config = dict(
    d_expert=48,
    router_bias=True,
    lr_router=0.000324,
    learning_rate=0.00107,
    batch_tokens=131072,
    max_seq_len=512,
    max_steps=9385,
)
Below are experts of layer 11 (counted from 0) of a mixture-of-experts language model. Rows are named router (the router's row for the expert), down (a neuron's output weights, with its number) and show model dimensions 384-511. Each number is 128 + 32 x the weight over its row's rms, rounded and kept within 0 to 255.
After each expert's rows: a language model's description of what the expert responds to. This comes from a sample of Wikipedia text that the model never trained on.

# expert 54
router [127 150 102 108 140 145 104  73 151 153 115 142 147  87 130  83  88  72  96 175 141 151 142 157 170 137 160 156 155 108 157 174 100 119 153 136 123 165 120 122 129  64 132 119 181 127  97 178  76  96 124  65 127 121 144 111 116  99 139 170 124 152 128 136 147 144 199 123 161 127 128  84  87 116  97 182 103 107 142 117 157 140 148 131 130 115  57  93  65 126 180  80 154 173 167  93 147 106  43  93 143 112  80 129  85 163 157 121 135 113  96 158  62 172 159 130 225 116  57 140 147  33 144 183 100 122 121  91]
down0 [104 182 172 138 167 136  98 138 114 139 141 127 141 121  98 132 168 147 116 163 143 150 186  92 116 101 114 132 111 150 136 132 157 123 145 163 107 123 160 115 113 130 127  94 129 161 155 148 102  95  81  49 121 199  94 145 165 126 222 118  79 129 137 164 137 117 110 106 115 123 206 145 145 154 109 193 124  79 113 139 134 156  85 185  88  94 185 171 166 130 177 146 132  86 131 173 189  59 166 106 119 160 111  91  82 128  42  62 111 146 116  77 111 182  99 147 134 171 113 126 137 149 131 116  79 124  95 120]
down1 [109 172  94 118 187 122 141 104 171  97 114 110 119  77 107  70 132 116 194 165 165 145  73 136 109 116 199 113 109 158 127 145 110 106 173 141 109 113  77 120  86 117  88 130 128 149 118  87 129 161 136  86 153  75 160 133 129 100 135 155 160 172 118 192  49 119 100  65  70 117  99 131 163 133 160  89 161 138 113 117 125  82 152 117  80 188 177 135 174 141  96 202 178 181 121 127 116 100 107 142 148 101 141  94 101 129 224 167 122  78 149 158 118 137 181 139  95 102 201  78 130 118 114 103 132  81  98 132]
down2 [140 122 148  75 104  72 112 105 128 166 132 188 132 166 116 117 186 146  63  97 122 106 115 165 203 157 116 140  92 148 121 169 148 130 111 145 189 128 106 105 164 119 135 126 133 125 143 157 219 137  65 133 166  46 152 163 119  98  27 152 166  83 121 155 117  77 113 165 136  97 103 116 125 122  91 151  99 180  98  84 137  98 146 130 120  77  72 181 115 102 143 141 108 165 169 194 159 109 121 143  86 124 141 130 111 207  95 155  70 150 143 202 122 168 136 170 124 161 105 120 116 115 137 117 123 171 156 177]
It responds to: Conditions and negation. Conditional and negating words such as without, if, not, no, than, plus closing parentheses and word endings like eligib'ility'.

# expert 37
router [100 138 120 115 105 115 144 100  84 111 132 140 216  97 125 106 122 128 127 194 176 119  78 145 124 101 145 160 176 152 121 150 151 133 124 116 138 203  60 101 173  77 181 150 145 184 143 106 108 151 188 116  48 100 120 161  98 161  86 100 123 111 128 147 137  41 138 149 144 162 108 128 123 151 127 114 139 133 122 144 134  97 105 172 148 127 123 173  84 126 155  94 116 165 157  93 121  98 134  85 135 105  79 123 144 161 168  87 168 130 151  97 117 148 133 168 148  92 124 117 157 138 171 179 145 109 168  88]
down0 [ 92 144 151 168 124 195 136 142 160 200 180 136 101  98 121  87  73 155 171 145 107 153 126  96 130 133 155 173 104 116 158 143 137 130 179 181  83 165 136  99  36 127 146 146 118 131 144 111 118  95 113 159 181 148  99  92 119 158  32 163 151 159 123  92 191 122  97 131 113 152 106  95 105  85 111 134 120 117 175  86 169 203 108 148 106 112 178 132 181 108 109 107 131 104  91 120 158 125  66 100 133 187 132 148 160  68 115 154 118 160 129  99 169 122 115 123 162 125 134 123 138  58  86 156 123 151 100 110]
down1 [157 154 133 124 139 153 141  84 132 105 136  94 151 136 125 105 180 131 109 102 179 116 136  91 103  67 123 143 126 136 140 193 129  66 121 116  80  79 128  91 154  70 106 132 121  49 134 145 111  86  85 118 154 108 137 177  97 157 177 166 163 138 125 107 170 144 141  79 140  74 139 150 155 116 162 114 128  89 132 153 137 176 133 128 105  94  73 133 107 129 171 156 125 162 194 141 119 128 138 136 143 133 138  94 165 131 129 135 102 125 108 126  89  97 150 105 104 125  76 184 149  80 151 151 142 155 122 117]
down2 [105 102 126 151 158 146 142 126  83 115  92  91 111 164 117 128 160 122 127  88 165 165  98 147 122 120 158 115  98 126 136 155 184  48 120 157 112  73 100  96  70 125 106 118 128 157 117 181  80 107  72 119 174 120  90  93 106 153 165  92 204 106 103 112 179 121 149 107 125 157 110 138 108 144 186  82 186 118  66 180 142 133 131 144 154 151 102 124 138 147  93 188 116 184 177 136  47 128 104 146 141 138 156 108 142 145 115 164  65 144 171 126 109 123 116 145 168 128 127 168 145  54 123 127  99  94 153 111]
It responds to: Capital initials of names. Single capital letters starting names, often East Asian or foreign, such as M in Mingyi, W in Wudang, K, T, in cast lists and infoboxes.

# expert 20
router [155 166 105 131 129 129  79 135  69 104  88 104 221 139 119 138  94 112 175 118 178  59 127 141 165 125  97 125 150  73 128 124 140 114 179 148 103  97  99 135 132 183 118 154 207 176 181 173 144 131 107 121 132  92 108 118 134  56  81  92 139 128 134 171 118 106 100 114 119 158  94 123 119 106  74  83  79 121 204  90 157 117 112  88 117 131 107 185 133 150 140 101 177  87 196 141 110  91 147  70 134 117 140 107 107  96 124 111 126 154  56  66 127 120 138 121 127 121 213 131 126 132 126 125 131  68 134 129]
down0 [ 59 184 120 145 119 110 130 181 107 108 120 130 152 126 140 179 146 112 105 126 146  81  88  89 178  70 105 143  65 161 123 126 182  92 119 182  88 183 131 109 127 155 108 169 163 113 120 106 138 105 146  83  89  42 209 145 168 130 130 143 154 103 109 159 147 139 139 126 130 103 113 122 172 141 122 137 104  76 111  78 133 135 139 112 106 153  91 152 100 146  80 111 100 146 149  80 145 116 140 147 130 105 210  91 129 155 117  87  67 137  75 143  97  97  77 158 174 119 137 126 137 131 110  71 135 143  78 130]
down1 [ 75 116 179 171 152 105 211 108  92 146 142 138 181 158 124 233 118 153 135 161 151 161  92 111 129  85 191  94  92 144 127 112 197 141 194 133 133 129 121 165 132 150  31  77 119 131 212 176 166 152  90 136 141 107 178 120 163 133 171  72  98  86 130 154 155 130 123 139 137 151 130  88 193 190 126 149 194 136  79 133 159 123 122 159 131 147 106 129 130 114 120 105 100 145  87 129 119 178 135 197 135 146 172 125 108 113 193 176 115  70 122 175  95 144 141 134 179 136 155 155 169 102 191 132 105  89 137 119]
down2 [128  97 110 121 124 136 129 143 111 135 169  83 152 193  95  97 121 132 123 109 137  88  68  98  90  89 128 131 158 124 178  53 156 123 142 142 122 108 180 108  82 139 152 183 126 171  92 144  97 193 116 115 112 195 117 149 114 137 152 130  91 135 122 109  77  82 103 135 153 120 121  90  73 160 118 104 150 147 130 152 163 161 143 142 103 123 140  96 107 108 103 120 112 116 126 147 122 169  87  94 118 116  86  51 101 124 107 147 141 169 148 110 148 141 112 170 110 102 146 141 111  84 131 135 162  74 106 104]
It responds to: Place names and geography. Geographic words such as County, town, state names and "the" after in, of, up, and years in location or date phrases.

# expert 44
router [120 142 119 143 179 137 113 145 120 178  93 148  91 155 137 121 122 163 121 112 157  94 118 125 156 106  86 107 116 170  98 118 155  85 108 116 153 150  79 167 113 114 107 158 149 182 102 121 148 115 101  88 123 105 113 175 149  94 126 110  83 142  56 143 114 130 142  68 126 140 171  86 122 157 127 125 200 134 201 137 143 134 137 144 168 139 139 109 105 128 115 104 146 105 113  72  99  69 134 158 132 147 108 124  96 144 133 128  90 148 107 113 150 137 126 143 174 147 127 146 119 172 133 182 114  86 109 128]
down0 [140 176 128 147 143 167  85 131 117  99  85 124  84 110  93 156 126 209  81 138 170 115 116  85 159 121 159 145 130 121 130 161  88 128 128 167  78 203 160 118 157 132  86 109 132 110  84 162 110  90 144 131 152 145 126 117 100 139  91 141 119 112 143 107  94 149  41 152 157 160 128 114 157  45 127  82 169 169 123 135  62 179 147 148 139  94 185 158 162 168 157 114  56 135  85  81  68 148 160 140 133 158 126 100 122 165 109 104 159 159  90 124  67 149  89 177 144 143 135 114 174 142  96 132 122 112  72  88]
down1 [ 99  76 122 155 169 154 125 129 170  82 198 138 145  95  94 175 130 117 148 193 174  80 109 135 111  86 171 146 177 122 123  71 121 140  70  79 101 189  69  94 185 114 129 114  73 125 121 133 125 108  94 129 166 172 114 113 157 117 194 109 154 143 121 103 139 137 112 184 144  79 147  83 164 159 137 178 168  90 166 132 114 163 132 104  41 153 156 116 145 178 118 146 160 156  96 131  54 212 137 126 163 135 160 157 126 151 167 120 123 133 129 125 130 153 144 176 186 186 152 153 102 119 129 100 143 125 153 109]
down2 [130  88 174 123 138  99 172 102 129 110 111 134 137 117 106 136  81 130 154 162 139 142 152 225 128 142 154 185  98 160 167 204 107 128 103 131 147 105 157 140 130 143 149  94 126  60 145 123 154 105 130 112 201 180 113  97 126 121 146  71 138 172 136 197 152 125 171 178 167  89 140 125 145  86 130  99 104 151 110 128 107 118 142 101 101 110 122 178  99 170 148 178 138 164 128 150  86 106 135 133 212  76  81 117 187 132 157  72 149 131 124 130 110 133 115 107 140  86 148 105 114 104  96 144 196  88 119 107]
It responds to: Education and career verbs. Prepositions and verbs after "he" in biographies, especially at in "educated at" and "studied at", plus founded, joined, released.

# expert 30
router [122 146 116 118 149  63  87 125 154 160 140 193 159 125  93 133  98 130 134 124 125 179 139 177 135 142 135 112 167 106 119 153 100  84 161 164 131  62 186  76 158 144 145 151 116 154 141  74 122 124 115 125 112  11 188 144 155 163  65 138 103 120 115 162 142 110 183 147  80 167 124  75 106 150  78 153 138 146 132  89 126 109 166 153  75 115 153 180 125  42 146 111 156  89 119 167 166 133 137 111 125 127 106 155 103 138 149  81 127 108  83 113 102 108  94 166 122 116 161 146 144  84 145 140 140 103 129  70]
down0 [174 120 105 141 151 105  82 163 186 133 157 148 125 111 126 165 112 116 120 108 157 156 134 133 117 143 133  77 134 175 124 106  73 120  37 102  90  90 134  58  42 167 111 173 115 101 184 151 134 165  91 154 101 103 119  89 101  98 131 177 139 114 135 108  80 138 119 122 114 149  82 127 130 119 114 131 137 121 134 126 116 144 150 125 120 119  80 126  97 142 146  83 147  97  77 141 142 111  32 126 139 169  73 119 117 123 173  77 115 166 183 132 128 133 123 185 145 118 134 149 165 148 166  99 148  74  45 102]
down1 [151 129 156 160  81 163 135  73 101 109 172 106 138 158 163 174 104 163 180 108 137 113 132 150 118 133 140 117 103 115 164 126  99 157 148 128 130 111 124 172 167 101 102 118 149 172 162 133 109  88 127 157 137 153 136 103 160 128  84 132 146 160 154  95 137 166 143 138 153 101  72 172 104 128 152 122 175 101 119 118 145  90 138 100 132 110 141 103 138 125 170 145 102 175 129 142 128 186 145 107 190  90 150 133 145 149 174 105  77 131 125 110 109 107 180  72 103  89  84 128 175 175 165 135 127 168 125 113]
down2 [144 121 178 164 168  81 101 106 126 103 145 139 100 159 162 164 143 133  99 148 127 131  89  96 124  87 134 124  15 139 125 120 124 133 211 153 146 137 168 145 171  95 147 119 121 164  86 129 164 107 163 143 116 123 106 129  57 139  72 119  82 152 166 110 129 126 129 152 119  92 117 200  93  76 116 105 174 135 135 104 122 128 170 167  96  91 123 115 116 100 122  90 168 115 122 115 148 165 130 150  95 142 165 135 126 102 198 133 134 127 170  89 121  99 121 126 126 170 135 102 142 118 146 129 103 108 138 144]
It responds to: Word and year endings. Final pieces of words, names and years closing before punctuation, such as En'sour', age '49', 185'0', and -berg, -els.

# expert 19
router [129 203 160 169  49 121 119 111  87 142  96 169 105 127 133 156  85 124 106 145 132 112 138 117 117 121  83 194 122 140 142  83 159 121 117 113 110  93 108 118 149 103 143 131  78 145  93  72 136 132 146 150 121 110  79 147 102  90 144 114  51 177 117 163 132 111 126 129 181 105 134 142 109 115  86  50 115 156 171 176 178 126 194 139 112 152 132 107 113 133 120  83 125  60  66 122 139 169 170  89 166 105  87 193 169 151 120 117  97 159 162 143 164 142 137 123 153  85 111  91 183  98 140 128 108 152 185 143]
down0 [129 135 152 149 133 122 123 166  87 129 102  95 167 128 135 114 117 128 152 192 120 165 160 120 106 129 142  80 113 156 120 118 137 131 149 128  89 146  95  96 160 134 154 116 119 142 115 162 150 166 192 149  93 112 111 159 137 136  63  86  98  96 143 140 145 125 177 148 137 125 126 134 148 143 149 102  90 124 145  84 130 113 119 131 112 102  97 121 104 130 103 171 122 124 158 174 131  88 131 176  70  91 122  95 127  77 145 163 103 125 120 128  63 106 114  96 101 174 151 122 102  95 141 120 147 146  71 129]
down1 [136 169 154 150 128 120  94 121 186 128 121 130 138 122  90  76 178 105  87 103 116 118 129 130 145 123 104 142 111 139  68 113 147 173 140 176 205  94 126 168 105 122 136 155 167 128 176 107 157  81  90 106 135 118 149 146 102 131 173 130  79  98  82  56 141 145 121 137 209 193 199 123 152  60 121 109 151 133  32 124 131 137 185 100  94 149 153 145  53 116 140 136 156 101  82 127 126 194 125 100 118 152 129 129 118 139 145 160 137 120 157 177 137  90 170 179  93 113 125 129 194 120 169  62 118 116 135 111]
down2 [158 189 161 162 157 123 115  97 159 167 135  93 169 182 122 143 111 145 185 128 129 156 136 131 186 126  99 123 118 154 168 153 144 164 197 103  86 147  99 100 110 141  93 141 120 117 147  38 124 125 112 127 164 123 105 188  75 148 141 135 127 118 105 125 125 132 178 174  88 161 134 128 151  94 122 112  95 105 146 134 163 116  41 170 167 154 106 159 135  95  88 143 158  80 169 190 120 120 138 156 100 145 143 117 123  91 148 176 124 143 131 141 193  93 116 129 143 146 130 137 168  74  57 102 107  84 125 147]
It responds to: Articles and modals. The article a, table pipes and dividers, modals would/could, to, and first pieces of names or words after quotes or parentheses, such as CBeebies.

# expert 38
router [125 176 155  89  99 142 173 114 130  70 179 145  65  90 146 160  82  82  87 144  90 137 124 113 160 110  89 100 140 153 152 114 143 100  71  97 109 103 124 152 144 133 139 103 165 129 141  79 111 148 192  88 170 126 150 115 106 108 128 159 115 118 111 101 105 131 146 132 168  97 164 103 161 139 140 199 109 101 153  88  81 141 144 126 105 162 120 106 120 123  66 101 106 105 134 108 107 148 105 166 122 111  92  90 161 187 138 111 102  66 177 127  72 140 158  76  67 154 137 154 140 134 138 153 143  83  58 112]
down0 [110 172 177  79 179 110 199 113 151 122  69 108  96 102 109  98 177 137 148 119 122 116 138 126  73 110 164 136 106 139 114 163 147 108 178 144 103  81 128 148  69 124  53 121 127  73 140 119 157 134  96 115 108 142 149 160 142 119 124 121 109 114 153  84 206 169 149 132 169 127 173  67 136 159 134 145 170 104 117  90 113 135 186 110 115 100 158 117 128 107  81 120 124  92 144 122 172 146 151  95 129 158 123 123 185 114  80  99 150 118 168 113  95 129  84 122 106 141 158 169  91 152 146 138 141 152  52 130]
down1 [157 122 165  89 105 154 123  99 113 165 144 106 114 122 105  87 120 129 137 117 131 118 108 129 176 143 160 108 113 173 170 146 106  91 129 185 159 165 150 144 114  68 165 167 181  77  96 149 138 128 177  71 111 119  93  71 137 128 127 115 149  86 114 110 179 125 101 134 130 151 161 143 151 140 108 139 181 175 107 117  70 180  94 146 145 121 142  98 177 115 150 124 124 111 134  81 134 129  84 141  44 127 187 144  84 138 195 141  65 160 153 147 116 142 127 119 142 122 138 163 108 157  71 111 119  95 188 147]
down2 [140 134 109 110  77 141  64  94  71 124 153 157 108 157 108 109 125 121 108 170 134 121  89 136 133 155 159 115 134  77  98 113  91 161 154 146 123 146 156  86 169  77  69 122 107  86 123 111 153 117 121 132  70 144 124 141 102  69 208 167 180 111 151 172  92 132 120  91 161 140 165 190  91  99 125 138  89  96 158  81  95 141 111 103 147 143 184  98 111  83 171 124 116  94 164  88 110 141 114 158 130  96 145  91 163 175 139 134 114 148 114 101 107 135 163 140 127  78 150 146 106 156 133 150 111 148 127 105]
It responds to: Prepositions opening phrases. Prepositions such as in, for, of, to, On, often sentence-initial, and first pieces of South Asian and Russian names in tables, like Am, Kam.

# expert 8
router [124  92 128 187 129 172  78 145 166 101  98 159 130 131 152 187  76 124 178 107 216 142 126  62 167 155 106 158  95  82 126 126 154 106 133 169 177 159  79  95 124 202 213 109 133  90  87 110 121 157  90 102 133   0 163  78 162 147   0 118 131 185 101 110 122 104 120 126 135  89 124 117 137 121 172 106 185 100 135 193 127 100 100 160 138 146 112  68 137 132  78  78 138 173 177 135 121 156 110  94 115  97 185 164 111 208  98  85 126 135 108 182 124 154 135 160 121  87 131 114 217 102 119 126 117 158  99 113]
down0 [ 55 139 161 162 137  79 133 107 141 170  95 166  43 111 134 144 147 150 180 169  98 123 134 136 101 149  98 148 130 163 136 113 151 123 144 105 130 126 119 163 148 134 108 182  96  85 170  70 110 129 130 132 142  44 133 117  94 112 191 210  69  75 142 101 168 121 172 159  98 114 158 163 115 138 143 133 107 133 152  92 102 121 126 128 144 148 189 164 135 188 236 134  92  77 165 165 119 124 153 167 165 135 165 140 153 141  72 204 151 107 167 120 163  98 123 105  94 130  89 110  83 126 108  95 123 105 167 181]
down1 [119 124 104 147 235 101 113  27 100 148  95  96 115 130 110 106 156  87  96 129  94 152 135 182 153 150 145  74  78 131 139 120 155  80 148 170 124  59 125  97 110 124 116 167  81 102  82  90 139 117 126 138 163 111 118  88  92  85 131 162 126 129 119 145 143 131 107 140  70 141 121 172 112 130 107 110  83 155 142 149 118  80 133 147 129 103 111 161 161  77 169 129 139 112  71  88  56 123 122 186 114 126 118  85  86  53  82 147 131 105 120  96 104 118 103 140  65 117  79 130 125 163 134 126 125 142 105 100]
down2 [133  88 129 101 139 127 101 160 144  88 160  82 141  82 150 103 175 118  87  29 112  76 180 154  96 131 104 121 114 164 147 104 141 122 184 131 143 101 214 116  96  86 130 131 142  95 129 110  62 110 111 157 135 120  71 159 115 108 146 151  63 130  94 143 150 156 158 121 191 185 160 164 144  80 112 142 135  94  94 105 112 148  73 110 160 143 116 154 184 111 157 145  99  59 133 147 102 125 118 152 155  74 158 107 136  99 179  71  80  86 157 127 117 142 117  85 140 175  96 115  92  96 105 146 144 143 120 121]
It responds to: Field labels and word starts. Word-initial fragments and labels in infobox-style bullet lists and headers, such as R of RTECS, Binomial name, Dr of Drug class, ===.

# expert 15
router [130  54 109  96  82 144  91  73 119 127 131 147 211 145 117 111 126 113  90 196 122 186 111 174 173 100 158 168 125 145 152 174 127 170 121  98 115 130 160 107 162 125 129 184 144 133 114 130 149 143 141  91 122 153  72 113 104 168 124  93 116 172 165 130 151 115 156 140  95 179 127 135 160  91 143 152 130 182 162 119  63 133 115 152  98 128 144 148 108 141 114  85 157 104 110 143 167  92 102  86 109 110  87 190 129 130 147 132 155 152 103 107  91 107  95 144 128 144 141 119  81  96 106 119 136 104 155  60]
down0 [ 93 100  95 110 117 143 113  81 182 142 131  93 148 106 155 188  84 156 103  97 128  73 105 162 124 106 114 112 145 105 128 172 125 168 126 168 138 146 146 118 121 142 108  96 160 146 149 157 119 121 163 209 152 120 174 192 139 163 127 164 109 127 151 104 117 160 125 126  97 147 106 110 155 139 136 112 181 178 131 138  81 154 119  82 115 174 157 115 132  92 210 168 130 168 127  96 171 155 121 198  80 164 144  95 139  95  47 148 115 120 132 126 144 151 123 141  93 162 118 144 131  96 204 153 131 140 163 147]
down1 [139 111 109 121 131 198 148 207  71 193 130  94 206 134 102  91 108 144 135 147 197 127  88 114 102  95 119 180 113 131 106 152 176 187 145 144 135 137 114 137 186 156 135 202 111 158 164 163 158 137 125 128 122 167  97  45 147 128 151 165 139 112 109 104 181 118 145 138 139 121 149 113 149 144 136  79 151 154  95 157  96 149 122 199 169 148 132 148 133 136 117 166 163 118 168 176 122 149 115 127 133 137 104 134 129 105 132 130  90 131 113  66 123 159 123 129 117  85  90  87 133 113 108 137 128 110 150 160]
down2 [116 130  92 115  83 170 133  76 156 134 126 151 130 186 115 134 127 137 100 217  47 132 135 140 145 123 132  80 182 160 140 164 106 166 180  85 137 161 134  66 154 142 139 130  88 149 184 149 123 121  86 125 153 192 163 161 150 140 143  84 107 133 123  89 121 100 130  94 166  92 133 148 160 112  83 130 115 134 123 129  91 106 137 149 110 147 108 141 120  87  87 140 180  72 114 126 106 173  98 136 100 183 146 168 134 122 162 160 170 104 174  91 115  86  76 148  96 118 155 213 122 149 105 165 156 149 136 121]
It responds to: Capital letters, months, experience. Word-initial capital or vowel pieces in foreign names like Umeå, plus month names in dates and the word experience in quotes.

# expert 60
router [111 137 102 123 112 139 152  83 103 122 183 188 139 136 135 146 112 113 119 143 173 157 150 101 181  74  99 149 133 158 146 142  92  97 108 110 164 129 109 160 161 179 138 128 140 147 160 134 113  67  94 118  91 127  92 103 100 125  69 107 156 178 141 140  94 196 153 166 118 158 145 175 130 114  99 108 148 130 164 143 135  95 148 168 110 153 157 170 112 114 103 121 153  85 143 130 137 129  95  71  77 153 160 209 148 146 164  76 178 120 133 139  96 109  61 135 209 142 129 134 121 175 163 152 136 189 133 106]
down0 [ 66 115 129 108 117 117 105 127 155 182 101  63 109 137 164 103 174 134 146 101 115 177   6 109  86 147 118 105 176 132  78 117 139 206  72 143 138 145 126 117  71 163 114 137 183 127 110 130 162 142  99 186  95 149  92 107 135  80  70 182 129 107 141 110 100 109 120 117 104 169 116 129 109  85 153 123 152 113 105 118 186 185 148 133 143  99 194 135 117 224 113 117  66 176  71 204 102 127 109 141 158 170 121 103 112  86 110 168 120 133 105  97  75 148 117  87 155 153 147 133  84  99  99 135 149 132 106  97]
down1 [164 160 118 108 132 125 133  83 101 145 110  80 104 169 118 221  85 155 125 122 160  92 183  59 137  66 155 112 144 107 194 127 161 122 103 107 123  70 112  81 125 125 170  88 128 144 130 106  97  84 117 160 132 144 114 126 136  94 125 143 154  93 176 128 120 168 173 140 156 145  78 140 142 156 114 108 125 117 135 163  98 116 157 130 160  98 169  72 171 130 159 115 129 139 137 104 171 145 128 105 152  97 180 133 114 126 141 173 178  92 155 148  64 143 165 148 104 135 204 142 192 145 101 180  52  94 125  74]
down2 [129 115 142 147 135  92 165 160 143 134 160 158 144 135 116 148  98 110  97 162 177 171 148 125  87 123 127 175 175  92 138 155 148 127 102  38 105 145 109 111 139  82 141 130 121 200 130 190 140 139  86  84  86 188 132  73 106 117 158 108  89 118 104 109 117 111 152 129 109  91  97 138 122 152 164 142 135 118 116  88  99 141 128 165 106  95 131 101 161 181 142 116 115 140 127 155 136 155 141 136 145 175 163 128 155  69 105  97 142 128 104  84 141  70 101 146 150 125 156 149  53 109 153 100 123 109  82  91]
It responds to: Initial capitals and modals. Single capital letters starting foreign or unusual names, like B(nei), S(atrapy), K(V-2), plus modal verbs would, may, could.

# expert 1
router [148 168 111 158 153 110 143 118 129 123 154 146 127 125 110 148  91 147 108 141 149 128  87 113 121 149 136 156 127 144 140  98 120 124 133 144 115 151  73 117 177 111 139 124 136  79 128 122 175 101  84 110 151  92 130  96 116 116  39 122  93 186 135 127 167 139 106 144 128 114 139 123 138  88 139  65 166 140 223 158 153  83 199  89 152  62  97 119 121 141 108 138 109 173 137  86 113 167 126 129 125 120 158 187 100 157 156 150 135 147 156 120 144 108 108 139 108 107 114  77 184 103 121  86  95  72 111 125]
down0 [ 84 129 117 109 131 118 106  93 123 176 109 103 102 106 146 163 166 158  96 166 152 134 182 170 177 117 121 165 150 128  93 149  86 154 139 135 158 194 122 125 119 140 140 147 161 137 103 153 147 118 145 111  64 151  66 130 129  82 176 155 186 120 121  97  93  52 170 192 134 142 101  96 162 126 151 180 107 116 135  91 163 132 146  54 144 171 116 118 128  96 213 125 102 147 112 154 119 137 116 148  99 112 129 182 200 159 156  67 161 139 164 112  95  61  51 151 223 152 180 101 114 129 123 130 196 103 166 101]
down1 [125 141 122  99 141  92 166  91  69 149 193 160 136 143  85  84  74 118 153  86 113  98  74 101 187 149  88 143  93 104 187 134 117 145 149  97 146 105 147 159 105 132 163  60 161 186 131 111 131 158 113  99 157 206 125 184 132 125 148 155  98 113 128  97  97 139 114 100 157 143 166  89 167 119 149 103  65 112 112  75 133 130 178 162 132 115  93 149 133 126  74 137 206 149 117 156 148 101 144 126 130 123 160 136 176 159 118 120 153  63 122  84  89 182 149 182 168 102  92 139  93 135  64  85 137 175 156 154]
down2 [120 120 138 123 152 144 154 120 113 158 104 138 121 144 119  80 149  80 139 126  87 139 114 125  41 102 159 117 111  97 160 133 109  95 112 135  57 120 135 136 153 124 131  96 104 136 194 142 139 109 144  99  95  73 133 154  71 135 136 127  99 187 123 115 203  67 166 126 163 178 144 170  64 103 145 146 170 147 109  72 123  97 128 145 108 117  86 112 167 178  71  60 107 179 137 169 130 206 158 156 135 151 136 139  75 114 146  71 127 122  63 111 109 116 174 155 115 122  93 105 150 166 155 158 107 133 111 141]
It responds to: Numeric pieces in data. Year prefixes and digits inside stats tables, measurements and scores, such as 202 in 2022–23, decimals, and dashes in tennis scores.

# expert 17
router [106 117 114 157 118 140 125 122 162 149 163 127 124 126 104 119 136 108 104  73 138 112 167  90 141 104 116  63 116 136 130 155 123 105 158 129 164 152 113 145 104 129 125 125 179 127  98 105 118 144 165 131 102 144 124  84 144 103 125 107 137 119  99 114 101 121 160  64 159 131 113 142 208 139 113 123  84 170 116  73 197  93 141  90 169 135  94 138 154  80  79 110 114 207 123 100 161 140  81 194 148 142 191  67  97  94 124 100 100  93 129 160  40 119 117  64 121 120 193 121 151 147 108 193 201 177 154  89]
down0 [112  90 151 101 237 166 132 120  82 176 123 176  71 108 128  63 142 134  42  84 118  88 132  67  87 138 126 138 127 117 139 138 147 121 162 102 183 122  83 103 202 129  86 141 140  91 133 141 162  45 128 126 116 101 117 221 132 100 128 128  94 125 163  63 123 126 120 141  98 110 168 139  83  86  70 104 103 128  81  84 126 201 148 172 107 102 164 123 137 126 130 111 125 110 138 107 142 132 175 125  71 145 151 139 120  79 116 163 117  72 149 137 117 158 111 153  96 143 114 170 198 153  98  94 106  65 117 141]
down1 [124  64 156 136 107 138 124 118 141 116  85 132 122 112 200  86 114 148 142  97  75 150 176  49 129 120 107 172 133  76 117 166  70 122 160 130 158 150 119 132 106  96 156 166  80 148 110 110 104 179 113 147 127  55 123 156 102 155 134 100  48 110  96 184 131 168  73  87 164 114  75 164 141  97  97 138 111 142  87 164 161  67 111 114 130 133 119 107 183 122 185 102 128  62  73 165 187 159  78 104 166 135 173  63 128 101 123 129 122  94 152 150 101  81 102 135 139 117 131 112 179  98 148 100 158 158 126  94]
down2 [140 142 155 115 213 126  94 114  75 108  55 114 150  98 142 138 117 134 140 124 108 178 127 103 125 184 147 185 129 119 121 132 126 135 115 156 119 176  55  96 101 147 159 122 159 161 175 144 127 165 139  99  98 130 183 127 158 120 111 105 127  64 125 160 125 156 129 146 104 119 105 112  50 156  80  57 147  54  26 121  85 139 108 127 139 103  86 141 112 120 102 145 128 133 129 108 124  97 143 108 154 150 202 158 114 166 140 115 146 158  98 132 164 134  87 110 100  93 153  98 195  88 122 160 141  98 160 113]
It responds to: Prepositions and date parts. Prepositions and connectives such as of, in, during, until, plus month names and commas within death dates, often in medical or biographical text.

# expert 26
router [170 162 145 124  96 140 164 109 165 119 174 119 124  81 160 165 154  68  80 131 163 157 111 120 127 125  86  85 184 141 166 112 179 133 123 139 108  77  85 125 112 163 149  62 101 175 136 163 140  99 180 117 112 130 129 149 117 105 135  63 111 116 155  97 110 125 126 176  66 143 136 134 121 178 129 154 186 148 169 125 200 117 199 122  75 107  71 112 142 128  47  83 171 199 115 151  99 164 141 124 137 168 145 102 101 155 151  74 156  95 139 155 112 140 164 120  86  89 136 126 116  91 134 124 149  54 138  95]
down0 [141 130 128 141  82 119 153 110 131 158  92 120 129 142 129 141 148 100 101 121 111 170 126 126 137 124 117 103 106  83 138  88 124 165 162 176 112 161 178 124 173 119 133 123 114 186 145 152  98 118  58 131 161  60 136 160 135  98 166 110 150 140  91  88 129  91 116 165 131 142 176  97 128 107 152 181 135 111 150 129  94 169  95 171 109 102 177 151 133 197 112 110 123 116 124  90 176 135 116 148 172  74 129 143 104 110  71 135 160 148 100  70  97 134 147  64 183 168  99 128 187 102 147 102 118  76 140 108]
down1 [104  74 201 188 112 163 186 200 113 114 192 104 100 135 172 125 152 162 135 128 138  89 130  96 130 152 154 110 118 123 144 136 129 115 112  79 168 154 137 180 158 156 122 160 150 174 114 133 156 170 127 149 101 160 109  86 104 119 194 134 116 116  93 161  88 123 125 142  95 135 128 101  63 173 104 127 122 129 118 141 136 128 133 135 152 116 113 134  96 115 117 146 137 128 108 132 100 122 145 134 125 143 106 159 126 107 142 139 126  49 136  86 144 165 149 121 142 198 118  91 117 125 151 125 168 102 181 149]
down2 [ 99 142 115 148  71 108 170 106 127 112 115 158  70  90  72  92 158 144 126  50 146  87 149  83 131 130 108 137 129  96 171  88  88 157 108 156 111  62 174 103 113  91 125 139 138 158  97 123 146 133  87 153 132 101 136 128 143 100 175 142 117 128 112 123 124 122 103 110 131 136  67 131 165 107 152 101 138 134 136  82 151 115 119 148 102 109  57 107  91 119 140 168  87 149 223 178 144 118 165  93  99 106 217 143 127 154 134 164 176 123  69  89 139 186 129 113 167  58 105 130  94 151 146 179 102 170 130  79]
It responds to: Years and name starts. First pieces of years after "in" or an en dash, such as 201, 180, 199, and first syllables of South Asian names like Ak, Bil.